config.yaml
balance_bias: false
lr_router: 0.00119
tie_embeddings: true
grad_clip: 1.0
batch_tokens: 65536
seq_len: 384
Below are experts of layer 3 (counted from 0) of a mixture-of-experts language model. Rows are named router (the router's row for the expert) and show model dimensions 0-159. Each number is 128 + 24 x the weight over its row's rms, rounded and kept within 0 to 255. Numbers have three digits each.
After each expert's rows: a language model's description of what the expert responds to. This comes from a sample of Wikipedia text that the model never trained on.

# expert 12
router:152117135141097117148097161153174135198122158154150115097134135124106142102123093159142105132118110157117138118129132168145116148168093174120103115179113122136129102141148091109097144132078102154151142114113119133128141117115108144143161127105089148151120105106142166156111160142150142106130089098141097088147144096133120113129139123146131121104125172156134116099119162076125097176162123096167138130180109120130154140128126136090116152098142114148126132145131054145164131122111110
What it handles: Mid-word piece after stem. Word pieces completing a word after a short stem, such as per in shopper/Hopper, over in Hanover, hip in Citizenship, air, ood.

# expert 49
router:173104119138129103129117150120138146103139151118102142114105180116122095090121129123123134140168111176154167080146093120136156108111103157136144145095143186064166107120087096102173141154153144117151127080188135149102113131114155092140103112154135125109100115124169145153133124133114137142101102090144157162157101148138127139136135141092081164124118122169154117161136114137127143119155121121119091128111106113120150160142140138128166160125149095134102121162145150164138102133122135
What it handles: Capitalized word-initial fragments. Short opening pieces of split words, mostly capitalized names and titles, such as Re, re, Pr, Be, St, Bl, in lists and tables.

# expert 33
router:145094096131170112107136099116099149094154162126125132131091177109132113102128165144115129112164094116157141139111107147082110116117116145134129153107172137107141111117102098111137165183145138130165103104118138142114082124139187097145111135156123123103119108095153163161171127122139154143119130093128141151106156151142143119105102126121046126108127112154153100105151085136132116102126144129101112101095094165132092144142174121117128158098128130113093103145137115120139101123087164
What it handles: Name-initial consonant clusters. First pieces of names and place names like Th, Sh, Ch, Gu, Man, often after a table bar or comma, e.g. Thiruvaiyar, Shanghai.

# expert 48
router:123151150069124152152148095130096115120126124124100174105143130126138129113125129107109146152167174158133172152140153134147128100132118141133139159161162149072104151120129137099169137170169118137089156080125153158112100103132090148134106147132141126136149118110133137108153144151132142112127107142074107097120159138128094109083134099115136135163134090094150127125101126119149092108093107074149161131096142152165143075130097127143105116140162143099125108122142159122096154149126174
What it handles: Decimal digits and points. Zeros, decimal points and digits inside numbers in statistical tables, such as the 0 and the point in 0.28, 191.440, 7.5 cm.

# expert 31
router:147152136090129119100111129129162166160133101125142112154109139112134124117105097157162118111123138122158077084133152099093137132138090107125135136141137158113127120146146127109121154166122161094130163099171177129099144087112108114068176116123144110174126168162116145129130144134151121096152135144167115119164101099159160080153146137160110113118125175147118136107135159154131104127114110109108109145147107152102168132148112161146149145098065149148144158160146109104092120123143138
What it handles: Participles after auxiliaries. Past participles and adjectives right after was/were/has, such as made, released, published, launched, only, no, often followed by by.

# expert 15
router:141102111129134141130114100144112118132128156104113099119090080141134124075150130101103137109143085114119135134093171122114143145136109143129119121089108150130171094124130128121141162147148134167136140111110109123111088133084177073132097107131159162110130121089157122113138100161128166162135133109115167113122134174122131132109080132078098144135152103132129119095125080140099127073140138153124089070064112121138117117151150109096141176126149147098141099112107113150111124125132125
What it handles: Name initial after separator. A single capital letter fused with a preceding separator (| R, ; R, , B, : H) starting names in tables, lists and sports results.

# expert 40
router:120160139120169141152098119115105124154132113089120134123114134130130119130146094119120141111151113118088186149151162106149166136175150112104093112153152103076137159117142098144155104162158131102122149122128142159113177137142108142119151132099147139156112143104134124092131132107114118125107143101103167110140146113109090113120085134130143101100162104173151092169089096136154096114100081115168151128088142098162139072154138114162110090124134148103144128145142152136119095143084123
What it handles: Century digit of years. The leading 1 or 2 of a four-digit year split from its rest, as in 1|993, 1|958, after "in", dates or dashes.

# expert 58
router:165155136127181147131107135144118121125142136142108146149098167147150133090085127129126159109100101155094148164120131112159143081133116165115136153156143176130157120143111147153155099179149121100097109118159164125095155123129108120120089114131169137084092131110113104121136134127135098143110161081118140151132108131139146126068098096163153118130142085105138106117087117150134095116094092131133111133100113171165113064124100139127128116120140112120136110150171130138127124143165087
What it handles: Capital word-start letters. A lone capital letter beginning a split proper noun or term mid-sentence, such as E-isley, E-aster, C-ell, P-odcast, D-uluth.

# expert 54
router:107084133130096137068099131151156116112154134107141119086138135128096140120141128152150177106151109154132114118111114171129127122123129155081132117099131111168088105110112115140088112096138104121110112161109114122136092169126180121166119089114093105110138141107149121157140115083126139168123122196108122122072109151130126134139148111110099112129131169125126124090146156109156152145127136189115136138126135107105120123165130139094094116097140114187113114143133101141158159133098091
What it handles: Name-internal consonant clusters. Middle pieces with doubled or clustered consonants inside names and words, such as ud in Judith, edd in Azeddine, enn in Jennifer, ott, ae.

# expert 4
router:118144138125092150154124132131130110096166095117098108103137135127171107123126135151143166095122080150114126167115147138093148124126113150095120114102142105138113080147148141166183087109161123132164141174111116134187144115142182148132150139135104094175096115099125099104145114138137166120127110124106113156131116173149112101145173131161153111127134110167160121097082120129122098162119148098131152166112167138125117140137151127127103147154164094096173116104115141148155130142112114
What it handles: Mid-word consonant pieces. Mid-word fragments like g, z, ew, n, b inside names and words, plus capital W/N starts: ever-g-reen, St-ew-ard, N-ew York.

# expert 39
router:084141103086137131083156126075155165148105168108091159120135126090141120110175139111132112118134113167158109093157094119124117149115129082124144135142146137103161118112141068134100136121080107151154115098147170138135141103086134126117154125156101119138131122124146110105119139100137091123131171183161128129110131172169140130092152114151119096117118119121122152101126149138089126126107129126133144088148131123113178095114118123136152135114077125109143182170144112098122131152157156
What it handles: Descriptive predicate words. Adjectives, adverbs and participles after is/was/are in descriptive prose, such as known, used, commonly, usually, popular, located.

# expert 13
router:096149106112133157163143098157112133128110101141117130168102129150119111162132133096097137092150138161124122148157140128157115153122123062081081112175138125115161132143113116144183132151176150130155128118169169114102152123142105109169124108116161105106163079106133141092184108142133157142129160140146124098174150154137129108124133145114147145162162096114152171144120149093088152149154096123133152137124154094108157121135113130127151109171119157120115110121126129151161150110129135
What it handles: Sentence-final periods. The full stop ending a sentence, often fused with the last word, such as it., them., area.; occasionally decimal points in tables.

# expert 53
router:152096101166144116146139159095146132099142135169155140134127109107127158105101099140140116136120137117147094136114132125128161102110138154106124101120144126105122142140140172110108099139069140123113104150133171115112095151161136149125115142129114102143149113130138160156115108157177086140131137128126094114112183097101155119111126081165128103091132126144091138111069087129127147179182137105154115153147138145111130139109168138108183120175167118119177102154104123144100144096129138
What it handles: Roman numerals and suffixes. Roman numerals after names or titles, like Louis XIV, Richard III, Super Bowl XXII, plus Jr. and word endings like ius.

# expert 22
router:112172121182149166163125117165118130121097120120133172127129080135123127107097107152123169127099158114112142159076127088135125137134142109133109133201141105100111132122167150141136137134135125118069130149109126127082135118164106121140134128157160131120130148089145130134099168156139128142143136107112095169081178091097092093128114125107138127129154131099134141122098144143161124111104132105119160130092153130127148094100093101153141115148130113093111152139098163107083124082110134
What it handles: Numbers and LaTeX braces. Closing braces in LaTeX math (_{s\in G}), plus one- or two-digit numbers and pipes in sports tables and chemical names.

# expert 20
router:136074107121135150111111135106138156177156132122099161113109117105130124083169142152092087123105125159155114118120109115166124143154112108153147099109131137113122136140127119093099096120126124121153096106126102146104144145100107152091142089122100165128158091116179126101125118139124098088103188171144155134091144135124158130086148109171110098118100122124100166139151153133159099149128152137154095146127113104092121095137085152172150130106127121132142162168121112158134133129139176
What it handles: Biography section markup. Wiki section headings and biography or place phrasing: ==Early life==, ==History==, was born in, died, married, located.